Weights of a small mixture-of-experts language model, trained from scratch on English Wikipedia.
Training: 700M tokens, 4882 steps.
Below are experts of layer 5 (counted from 0) of a mixture-of-experts language model. Rows are named up (a neuron's input weights, with its number), down (a neuron's output weights, with its number) and show model dimensions 128-191. Each number is 500 + 25 x the weight over its row's rms, rounded and kept within 0 to 999. Numbers have three digits each.
Before each expert's rows: a language model's description of what the expert responds to; "comes before" lists some tokens at least twice as common just after its tokens as in all text. This comes from a sample of Wikipedia text that the model never trained on. Tokens count by the router's weight.

# expert 29
It responds to: Labels and their word pieces in infoboxes and structured lists before a colon, such as Website, Preceded, Length, Excretion, Opponent.
comes before: ":", "ed", "ing", "s", "ation", "ment"
up0:497464513502505469488503538512523544485503496505516511473515541472536497524501497476546515506463494477488490477511511493517514500508530535472553505521514504503490524523478481485558462497479478
down0:499543498494478442463516478514526523500553490512518508490451511528509476517522520464504482513449483512483490466457466528492513496544503463520522537534496444481448484472516499523510497500492441
up1:511468499529527467512548545505506454509497533499499502515526513479492503512512511512489480497484462464517525493495471499489491509507528506448496482489526447500527514529444501495499545479505511
down1:485510436506511539515528479533477519517509535459472499495467495525508512508495487525466499555484542478517542452513529508484478499502505491501505479501487450538517499489498519519509500468498483

# expert 26
It responds to: Semicolons, pipes, table separators and == headings in infoboxes, wikitables and lists, as in "(m. 1967; div. 1982)".
comes before: "\n", " ", "-", " Succeed", "present", "---|---|---|---|"
up0:484474503432503518511512490473510426504492510512481466497558460500507512501522530474443493501494555482498504489485520492503504487497484485522524479493422554468463514493492480454460512510470476
down0:539472517481506474496507520489550482497473470483449471503551487479473503491505470472490502520499485500550470513472476488533494545505459435514479514525480482512545531495536436468451480497509492
up1:484490497492464530507456562500493508507495507525523495493512498510515473468497491506496461461494512475533490511450456520558506500513495462505509469491496501516509474484486486486520479488501458
down1:512507524503518542477487505507522500509461517505471507484465544509475500504513513528501513520455535546500520453520498492539472504479527501547497543492513551489506469507467467507512520499479494

# expert 32
It responds to: Abstract nouns after an article or possessive, often followed by "of", such as role, evidence, success, ability, interest.
comes before: " of", ".", " in", " to", ",", " for"
up0:509492562567517508480485497448482546534503492508490503515505476497498553494530474513491488485444513532520465466534463498486536496509443479524495522527505526498572504466479470527509496483503494
down0:479482518486526473511493510493491473479515491512467531483494466525492486543560461529468491508491533496492494502492525539463539479487506485515437478519481508501534497475507530491492470482499504
up1:564453510504501503476477441479511526487551485511478518495517500470501571526472487508465495507458488514479544513540540438515512479475533487468516500454497500523492520504460525547512551508484535
down1:453508460553490523557514507493498502515461515535512474465487495477487480512478493467514513499455500520524489534537494503451498488475488506504482497488504514513510500470496490533495513504522536

# expert 57
It responds to: Middle pieces of foreign proper names and infobox labels, such as Grand Est, Divizia, Ligue, plus heading equals signs and line breaks.
comes before: "\n", "-", ":", "ed", ")", "a"
up0:479502519542499509507509474490482491480506536540515497492537536499529506508489505529469529473529531494475511530450508495509492518489460501496496552516471478490520470490551532537569511501506543
down0:498457509506490510498505479456467493474518494534521546498494513469521471545502453497452501468476505473467494504456491477530517461473490487516515545498473503504520469479527507475496514522514560
up1:492518451470523470502536512496537515455476531482461511452485549520478479516514492469488452509510506527532521481524507525520464454531490511513505540493501460518478474517533527503538466531520514
down1:507494480494491489430551497499499484522515528457467500471473466511463464495477503444500503483483490543514487563517518471486530481503482453495461511530500510531517469529489485475489503473509482

# expert 33
It responds to: Commas and the word in within place and taxon descriptions, such as Podlaskie Voivodeship, in Poland, or species author, year.
comes before: " the", " a", "born", " New", " born", " which"
up0:531516466491530486482484502499500507521469485523496530509516489490472546472477464440528519443525475554457478482485553509507491532478559492464519486536486455502486518487474474522481466479513491
down0:462500485529513487512515518529435497531517487545537495483537529499466496489560487518539479488501519486483477478464512488479534482560499491545466530517526501455477498494498480491501526476534520
up1:491539501515530539487485487525493505492462489525513478500529487493497504472496497510461491505542517475533480494531523529465512515514503470508517522533503508487474507536507530481475456483456497
down1:462535487527475501488459500507510494501494511487528437498502490544492487482467482466461463443484487533492492476531533494511473507504547485524484485466548482505484501469534497547537478496478477

# expert 12
It responds to: Numbers and cells in pipe-delimited tables, especially minor-planet catalogue numbers beside MPC · JPL, also scores, vote counts and abbreviations.
comes before: " |", " -", " (", ";", " –", "N"
up0:471556494491482474515513469492505469524462478495472517527487528481501494507480514512518470506510527531476475536489507496478465566536503511488505530477479515477496482559460488495483464504447506
down0:501491494469467560546488452530510503485508515486523537463524500554494476489521514482503497540513518492556496518475513502548476526494498487485508483536513512451503510502518542506478475521497461
up1:506511470481472482517478457533485455504519489474478499478507509530473478522523490488479459451508466542479491511499556489493517542508459503470577511502506461504551561487484484484516492483480520
down1:516507514490540466483508512493501526477433471500484489510541522526524495496498543491456495473466533469471522506501490473532497529487491507446551492464515535512505494535523502523513494509486513

# expert 10
It responds to: Periods closing a sentence, often with a quote or bracket, such as )., "., or a year like 2014.; common in species range descriptions.
comes before: "\n", " The", " He", " In", " It", " This"
up0:481490478527484510476489505484509472475490511499469497464511522518511455468485511521529517503534528523429482486529488481530492523530484492509500488496494474460516506539462474545491437500556486
down0:496449513490515517492496474476495527512535486504565505480526489523541479511556474476508548486510511483508501522502527514510473483496527496484534466522481490541527528501539481489523541517496465
up1:513485517506520513434513505468481512500529460494494502484475499484503491525461492452469518473502502489496468507510492504547495482511502501486495508471533495475510489522479501557495512541453467
down1:487551494537462477459514539473482443477507470516472506492537495455492518489540513546512508504495471464502513486458521549486484533482475479560465489531544561515503521491503507494487468486541513

# expert 31
It responds to: Tokens inside parentheses or brackets, like hence, e.g., also, born, episode numbers, plus pieces of Pinyin and phonetic transcriptions.
comes before: ")", ",", "),", ").", "]", ");"
up0:527477508517519473535457545502485508482519479477461526472529443449505486504514518516501490489486495468510444544441491531465543475506514493501488507466465477525518501502498501494469458506467521
down0:492504517489477487487537473470502505517507468521497506485496535451474512488522523533524528460564546496446518530477540540468494535508458484484503461482547516505508485490521496526476494465530485
up1:467549541508486518490526504470452503519451524521506487571465492548451552468500542491518539475511513520502532500470508456504496507504550493458492509481480551502535483528485527521506534517506500
down1:472518522475502539493469442475507505456516495506468501515477516532509558476463516468503495472541511485505451480510535458450501443491554475532512529510502533499489518554520499480492468500476510

# expert 16
It responds to: Pipe separators after numeric cells in sports results tables, plus line breaks before headings and adverbs like previously, formerly, meanwhile.
comes before: "\n", " ", " 0", " 1", " 2", "|"
up0:516497507485492509512512451490517529462502503491530457502467512480493510478507476511472486492548535519472468467500548484511486495499498506496501501494478505496477529529539490483530453500460528
down0:497474536500504472500487491479503518490530432483459540489517495484502497514499507480529543512515503532525487475489479497521531522545500493502513510529463426553529491490557503494504452489518504
up1:519506474477494532546488455518474485470513524515502455522510489530489487548472547478456473492497487478493498461497512547464510473514500499487484482516456507535478521468498523461511459503445498
down1:518464553475535456487504476453490489515524480536491547482497570506475518481487494457541515489504461533453481523515484492476473498507519540492451504512517453505510482527506474474572516523510503

# expert 22
It responds to: Pipe separators in wiki tables, especially just before a venue, stadium, arena or opponent cell; also ISBN and semicolons in citation lists.
comes before: " ", "\n", " 1", " —", " 3", " 2"
up0:470508478520480532542464485496515490522448522519475460519507487557484488493464522506548524499479505499481510499516512496481510482512533502506494525498503554511445512468538503519503446480472493
down0:490460527478546467512520553513462482446491505516451482469496517512514531514525429533509469533508482527526475548465459430532507502491495475482550511527475475444504493517501487496541518503483467
up1:521480488508467488486476482533467525531500524505491508544508519530458476579518541494485507463536525487492492496485517502506492501510450498529476521502514521503552482510497476498506516527512524
down1:498523464504502507498440498462510471519485485492467529526476530510557512448509521502553453493482488518453464495518538481554505494480518487515481472488504514467548493491482456502494465525511501

# expert 51
It responds to: Nouns in census and statistics sentences such as age, population, average household size, median income, and percent signs.
comes before: " of", ":", " were", " was", " age", " income"
up0:479460516548472469513489514477511504499520489528530531525484506507482466499502542494475500546516513518508489517504526530488526503549531473526489493492468498521531493516505477508505485526485486
down0:525459529545492494543482526518508482482486506482501512505462479474483513502530458450514521524513539532485466447524502494472497502522554449495546528469497476479454505457516498543488441515459519
up1:458516499494480484506485505522520496523492469509525492482531487492512472511477480601454555514483488485524475538536528447560484507514466526507501516469508468501488459524507499537483501497488517
down1:482546566508525473502484494466489528491470529510492483537513506502503496537525498467535497478504504478488516508515558463490519492511484547501511536498489484456522489503514521524468466550503477

# expert 6
It responds to: Participles and verbs of using, making, taking or containing, often after which, that or a noun, such as using, taking, contains, gives.
comes before: " the", " a", " in", " to", "s", " on"
up0:471530535473521477515495523536518506501475464501522460536519494478466516479480516535483512532489512501516497542475450571481521492500518510516460483517442524538452498500514540502544489546478517
down0:524502517471534481520499474514553504448435507516472481498511510518520532519512471504501440524526470543536503469534497517495486489551544468496535506495495539501505499504492513496537513531539548
up1:457538503463514462505476500512485521500493488514527473479487478476501507525507505542470521511500477454462433487455508505553494480476555523572480470515512499516507511537465469502502444495517491
down1:514489514529505492484522500484533515506493525501466463484516470505499503475506515470558530524465471524518451543457542498505454473533494460510491504559469522496505493548566466497489487485479475

# expert 1
It responds to: Prepositions like for, of, to, by, in, after a verb or noun in biographies and media articles, e.g. written by, starring, awarded to.
comes before: " the", " a", " his", " her", " an", " Best"
up2:506496476491474507484533496451478487523495490519534530469532529470490507488482467543481482482511481491527536480503484514529476493469489493482522487481510478494496520462506468502547486454509479
down2:474484502516485523508524535518479511534468533540524516531489528465467553503457505514501490492468497459478500478527502490530506470497483458503487473526504506494500494452496470507540534504509510
up3:506543538537465518505450525480503452532505503481541524502523452479507456505499494495503505433476512553533500505491460493473488535568496464538502494519517519519470507493508480504524491505526481
down3:494536475501508482515511543473508495490477497480466517523537505500439494558512513507506494475530475453513498499444528542526495475502483511557483514489487544520528519484469482480496434508487509

# expert 7
It responds to: Proper nouns and final words of place names, such as River, Highway, Route, County, Street, and cities or countries like Melbourne, Germany.
comes before: ",", ".", " and", " in", "'", " County"
up0:494478495522477513539458485523481501463497518495493544502499520513482513503487515508506513548524494514511515585510518484495523501526501515526486516529492463518497517494517506469525498551489524
down0:507521508479481464504514545487479530488476512516532502508517492513517477502466478500501508530489521494486494470486496476467489526466493484483540469499524518471476470487508485481499478488441509
up1:488462477521507540513462459472515498488508502481539515469498472518507485514525509523516517491486459507549502517477533473540535525543530473502487497501493536445453507495504541556467493469494471
down1:498529442468502507514488466517480511520523465499512527489525510474532516501494467519507530508493511504481500495475492528460529530462476528485498493505510522448531505482466499498482506508491534

# expert 2
It responds to: Names of countries, states and major cities, often after "the", "New" or "United", such as York, China, California, London.
comes before: ",", ".", "'", " City", " and", " State"
up0:479518570480542524533503491508532433503487486513505505455509497516472477503449519490498482499499478504516562476542544493526520540542492493477533472506503450504493512474501478498499521482517495
down0:471486512480516477513469466473513448486474498521518459510487471512511467482515498511483496463512455491547540448490499501521506509567529467528526538501511491508557465513507484500481518494492536
up1:543527506497497490537515486497519503488506497494530517535527466592517492481508487505495530496476518507522532490495447481497515498507467509476513506481524462565490516502471519489546487500516543
down1:480528529529501497521446498495518497487532512515455516526496473533475479489479486490527472530518549545449488499509504536521502510453515537513500480487494486473544494514491473513455499460432460

# expert 55
It responds to: Tokens in review scores and election tables, such as with after review counts, gave, Votes, Majority, Turnout, %, and table pipes.
comes before: " the", " |", " a", " that", " \"", " it"
up2:503489490502478535523513469514479498528484455497537530511517481475475491505504494500477489547546502463463526474467531486488538532479479481493514476498513534498487500490525475444467479522490486
down2:511481499504505473483509485527560460517498489508494515510485487485511514523515506496504469523514480478489526465470480474495489484485531493528541509515550512486470463494537497546519504531519492
up3:531498495528514522524464495483517512525509497471465492498472506522428500539507511467515475447501498465513532498505512519548504459521531514517524548529526487464514467500475515468465502464497455
down3:486481464470495519500517498448478552487492459505481504503486541460530514518559510470504474487480460514480489516509534495518509520477528528479549483512541493505532484494504503507513512506515530

# expert 18
It responds to: Commas and plural suffixes ending a noun phrase, plus subject pronouns and general nouns such as patients, animals, cells, this.
comes before: " and", " was", ".", ",", " is", " were"
up7:502529542516481527540513527497495497514488485510447525506498460513478492464512552531500492438484485437496453524477466512453522480506516517505505475502520497523492478557485512505501514521489542
down7:471483466481510521503480454515514475479447537498515470475502510499488531464501510497503524511511508490477537510491488502502487494491511475475506481506491503465517511524481488466496480455445470
up8:462467503498493469503519491505501477439498481483532529536519469528489463548510489487524472533512502471496485524501507530484510501534464504499516516508477475583460552534517490491522516497488449
down8:514518506490490494440497523482494451505459537502472506503502537503474514485498506524520447476473509540460495488502510454492507506463543500504557503472536539527508492503488471497454488442451539

# expert 4
It responds to: Column-header words in wiki table header rows and infobox field labels, such as Team, Candidate, Date, Event, Transfer, Turnout.
comes before: " |", ":", ";", ")", "==", " ("
up0:481506481542513510493467504487508500508467470498490504516501559505506502527483498496514468509489478493518487505435537442496521547585517501530507547541527495459464461563482533516511474477535514
down0:518505502488482504494497470503519479526477463465530492502497504553532536489525499482507497532470499513565506494470545495483462502476524520503473515544464509490515506496517528489534508489592450
up1:479438529500494462476495506529494490469478523511535479489488560476530523485488527510554457493491525468464501501498519552480511493498457543518486524534533530543532502488516492527509524557529475
down1:492477521515479458514495482528546540471489550498515502498533469517475509488491517498484458475583507510497491485464516501505549497506430506454522500483507494545558472498468510482445503474491524

# expert 35
It responds to: Pipe separators ending table cells after numbers, times or names, plus sentence-initial After, According, Despite.
comes before: "\n", " ", " 1", " 2", " MPC", " 3"
up0:500493501462483478555495480495535494474469556489441528473558487563516453496497513526489501466475494464494493525509473510487469570518517510475536515491471449524525471545535472498476486503514482
down0:524515529511493498474509536496515501445545464519531475443474528488511471540486508511529503512476460482496515464506471474496486524506499499484461517468512511485547492466526512507501504528492476
up1:507473502535525514519549507464481490527497516490508471476504463463489543465509486501465529505499497489491542489517484505485487501500514517522537463535537496471515503493489523541523477546514480
down1:468528523527502516479501517523486474489455529506507517499492484498555539486521513484511524499532534520488511482464509498526497498494467501509477528546494534489515513493483467483511468475483474

# expert 30
It responds to: Main past-tense verbs after a subject in narrative or encyclopedic prose, such as included, won, served, killed, starred, inducted.
comes before: " the", " by", " in", " a", " that", " on"
up0:477532526492548466483490508495511505504478476541468494540505480534508527468497505472495491520472453509498499531486454502490490498481529450495493525485502492503504495497487465503495465505535500
down0:479489483472512472493504504515508508455474536459487480504467498496500481488497490469459506516468425550489533519554496508528494520476583484464522504488495519507511486517471505527490526500521498
up1:525467520517491477522487547538478498506506540516532519488518502477470430465509508491477541495513490500490450540500516500468442516520460537526501433525463542481501506466491525490511537485505509
down1:478460501592483475536484503497495492503493534521512502514485499470508518528533494473480521564487521510556491497470525463472511550501513477486485485477552497491509484508534514528478466535522505

# expert 63
It responds to: Verb stems split before an ending in narrative prose, such as consist, caus, replac, fumes, swarmed, plunged.
comes before: "ed", "ing", "s", "d", " to", "es"
up0:479478475499498506477513504479488472565475504528475512531550511474477500521488507485461482527458446500504522472416513532501524458485413518496524473489472515445512461480541509528482511492514504
down0:541471500475483498514517454544495478523480488503545556507496489506458516461482499473505467520524535452494488525529495534448544541526467467474478500527474500465475515497506515485508443489485509
up1:515544502488498499462522501470531489466491502527463492503477499500448494483467495567504553501528480512532527465524535495499473500523488490506472467549482488526502477479458490488502483478503529
down1:475511516508487485516516497460516495474460475563487455478469518451474556486445499488485496461522524508492531480491525508510580512510522521515468467518483481548470492509481486500540522462500485

# expert 58
It responds to: Years and dates in birth–death brackets, infobox Born and Died fields and taxon author citations, such as 1886, 1961; also Japanese ken.
comes before: ")", ",", "\n", " –", "–19", " ("
up0:538516485527543503543512512480515524545526525523480507555502518430491547484483489530498513480521493489467466504491445489533492447510524544524440496478506518491500483493505574522527529483506550
down0:514460498539448452531474490523498497470464488484521486456527483513474519522572503517525498510467509556506511457516512467491500458463503522530527507538506525479486521553507504513484495487468537
up1:493481519490509484495509524468486440486492512536493542523473494487505496491473493513531512494497515539488498525553541501507539456523529531482484519528521524513538441451483500500511472488481524
down1:503532524509525490547415467501481516502516517500492479555500522510525526459478445519497468515506494538488467473495512489470491520493520523549490454501531540555454543526500480482480474525516485

# expert 40
It responds to: Head nouns for units, teams and events after "the" or a number, such as season, Squadron, Battalion, Division, tournament, formation.
comes before: ",", ".", " of", " was", " in", " were"
up0:550503464491462466480533492468504543472528495516538497519452483472480492575488492574528511537507561488523472516484465495491470540541511482473516487484513480485505534522460538443496503533494536
down0:429504501498449460533508515530511472502472509484537518515496508480489471501536504515479498497487493478489454494493538534536503459485535482569498491500519472566485504530485532499503525510489534
up1:522512506512516535522546475486513539486513539468508513513512484523484510466510547497516513504490470483491466541502479487503514524529507550503472538470526488435508485505483517528492516571491491
down1:504498492507517506511446513508473517540525494476583475514518469474519515505487478511507511475503490510485466513505471486461526471507505487480469519467504502502474488530524508501475472473460514

# expert 11
It responds to: Function words before a verb in argumentative prose: infinitive to, not, modals like would, can, may, and pronouns who, they.
comes before: " be", " have", " were", " not", " are", " been"
up0:503484513528451475496489528454516485513524449461501468480479514476505473493515541481511511503519517512475510499523516510541493476506462503490525482481573526519463483512503487517497506504482502
down0:539510511488503561487511450484522523484519485471491459505481444508532474505514540511489562485551483524492528474524517478520548491490509535522535483517458492485479540541484541503511496523478492
up1:462489539498495505501498522450495487497503547511521477505502522470500464537480492471498445481480511525474499516501542502480514473477506508500506482533496491551471558447491550506499489526499509
down1:479514456504515535478456529523497504508504497514481483482528470480518495492506471534526532527501480470502469518537465471469483512532471472527467490482540509486468532502509521516445500498515489

# expert 52
It responds to: Commas and conjunctions joining clauses in biographical prose, usually followed by a pronoun, such as and, but, when, because, although.
comes before: " he", " the", " she", " it", " they", " a"
up0:542487502512515475515525469532526508488491558489523468526486476497436508486505499453501492476490510536492503534488503518506471486522533519477494511513481538508509475461521504497471516499512477
down0:529550504514494525471486482506521491514500485509545508479497464486485492512488519497476472500489472481503494505540454498451494432509491493527463495522449471506533480527513523494484540481511502
up1:509470500540537497473509491493536499504501493477482528521491532482514522488503544511518518497518482558456502510492516462510493484502511498499505508493538505488514525458519505501525547483561427
down1:517560523473500528519498495513468481515522449482473491490528502528458514511467470486462514528460513467494550500519497527496497501480500481487525476500481471496499472495462497479522479560481492

# expert 28
It responds to: Surnames and the middle or final pieces of personal names after a first name, such as Brown, Jones, ić, the r in Freiherr.
comes before: ",", " (", "man", "son", "er", " –"
up0:452523520507539498487526499513472474500557511500449481462496460551516460503493495526464489500478475492478537495522489527528499531495507556515480501507526522491488506442507518524530493487536515
down0:529520544473531514503471512489499487460493541502537466448453494464496478436505501490424459488504541524499516472496507486504512480490492553514492536501502517563503472480508476492487455524485525
up1:522539509508477500552493484516465502505509513532469485506537462506532519454514516506499526498468521501511454470509484494526465476517490486512520531502483473461513498509481512534528481537567515
down1:536505513514469589539503505488462524479471502482490515479468460524527449477468535505504476494514550473480475487509475510519445458483508463514472520475519499468509512498517524480488489519521548

# expert 24
It responds to: Prepositions and linkers in road route descriptions, station lists and taxonomy infoboxes, such as to, at, south of, formerly, Authority:.
comes before: " the", " a", " New", " SR", " St", " US"
up0:476531468507486516575511532497494512512497421477486568505488512456496496446502534534480523474526454503463470516509510466495497510483501501506488489488493442495492494490504488503510513527484517
down0:478467494501534528508466514509501457473525482508504513438504550457467537450498474486494495502510513463446472522514525456476527495503515488519489475564532499486489508502497502472498520521509541
up1:514541491498491506519516447506482515482503507507493541488469519514516490452459486470464509436503495466468498468551529518481501483525492565490477498518563499535452470514528489501520456487466549
down1:487484515509503529492533515500489489473500524532535488496538508493495497497511484478512499511522555493537452479518463520459487502491491450460499521504483460502521475442455493451476521490512470

# expert 20
It responds to: Past-tense verbs of movement or change and their particles in narrative, such as moved up, returned, died, crossed over, passed up.
comes before: " to", " the", " in", " with", " by", " from"
up0:501525482519500458498474506485479502550557526501486495542491509528505431503478525546498503522535515482521540487488513484537476483461454468507527492509472513507495488483547539507484473467515524
down0:516493482495527527527456438533494498489494528502548495457488504496484516520483484527508489496522534487486469484518538497529529486463517517484518468489478495542505530528481536509480513539506523
up1:489508503462464470470504463534501511489477474498493546494529514477477504498541504489527553502499562499484471513453496453490488474477495476500490533516494500436519541482446474516488481484524500
down1:510507523493495522450485548518470553493502524508495532480503525514523501504484482499534498518496444508503524504497496529484532462503491494486548552471490521539539443526539484482482490489540459

# expert 59
It responds to: Words within names of sports clubs, teams and cities in sports text, such as Queens Park Rangers, FC, Pirates, Orlando City.
comes before: " |", " City", " State", " FC", " /", "'"
up0:483504504528465468507461486542515432522506455499478453489493529501468479498477522500519480464505459508513493519498496519458450505487481494490490502489473513496477480475508453503489468443526507
down0:528519487471505512524530491538489520529477498530467511538514455505528510506452479513470519522456497437526495507501492466493490476535514478505488533502489522494514484517477564542498494471515491
up1:487460501500546498506528480489508481535508472493495462494511482466506509497469508523473504533540501469490447482481504501476491490517518487511511515460542512484475468512547461479519500501467551
down1:512444481479519516516507475493517517507459506476506489504470483466502514525476428512481503543487496514484474454482516503521511509481526480512467522509541520511534451512484453482494569515523563

# expert 3
It responds to: Pronouns and function words in conversational or quoted speech, such as you, he, who, what, plus cells in number tables.
comes before: " |", " 0", ";", " is", " are", " was"
up33:485501475500531473504458478520480478547499520515513438487498506473507517465511470513490471500532476494524474495501489492485528499488503482482514449522484521488516486483523447489457464519476478
down33:490468483512501473523514474477485534504442559523501517436501523500523480505535525497502515488496509464469479508483483496485500525489479504470516459513462478498524498493511540493509485480466489
up34:492469529492486492480472492446489518488467474545502488498514531505490499504501516506477455496458510488502524517484541542489538509501544480461500480502493510442493498495492543463463535525477537
down34:496507536531448469477448538516493510545503481521483489539512478484523506500537489489504522488510486548505544464506470499454495479468498518509491514497480461510522496517487517490491540521504475

# expert 39
It responds to: Capitalized first pieces of compound names and place words, such as North, Old, Back in Backrooms, Sun in Sunda.
comes before: " of", "s", "ing", "er", "ed", "a"
up0:514498511466519515473464505497495557502530534503517524516513509482529521460500455506532505474485493492499492472493497485567506475503537475505512448467525536575526503480479523491497457468485489
down0:501507525498492561483505495502515464524472530500504481492512495486490526498524475509530511500486505476478492492516525490517499469476467477481478464470474507535563447460509456550464534503518442
up1:506459454504502527498511521476454473502479544519474483500497502473497511487531462548480503478541500479499490496464494481515488493501464488503497452476503533531511480437503469495517485504493435
down1:493490511483465517493524498502512485483509496514479480482503476512502553464493508490493510493486500464519485492474494474493460502503459447508502449478503497516520502486483460498528561514441495

# expert 8
It responds to: Prepositions like of, by, from, at and with after verbs or role nouns, as in signed by, offer from, chairwoman of.
comes before: " the", " a", " his", " her", " New", " St"
up0:510508487456480507540484461478490506539476493504501515549499472513490475500467515497486521466465492487474528499473493484496513507508504511488486506483526502499492527491518512538517458504503531
down0:511501519480501489516493523528448473518546474491479506484536536555469540479495505514503523493479510502520470491554508556533494491479496492500440481564498482531505457481489495477492500489494521
up1:504485514530488516505491535484521512514523519492517492537471497544476475505525512431479481468553463514521483532476498530482504525528530487501456476501448522515473492536447508515449455485493504
down1:490513508526502498519518470483546468530513503500485493474545467484524543498486497492509480510498512536517477493478504463508499493464486471506500511489536452501526486505485478464527536515520495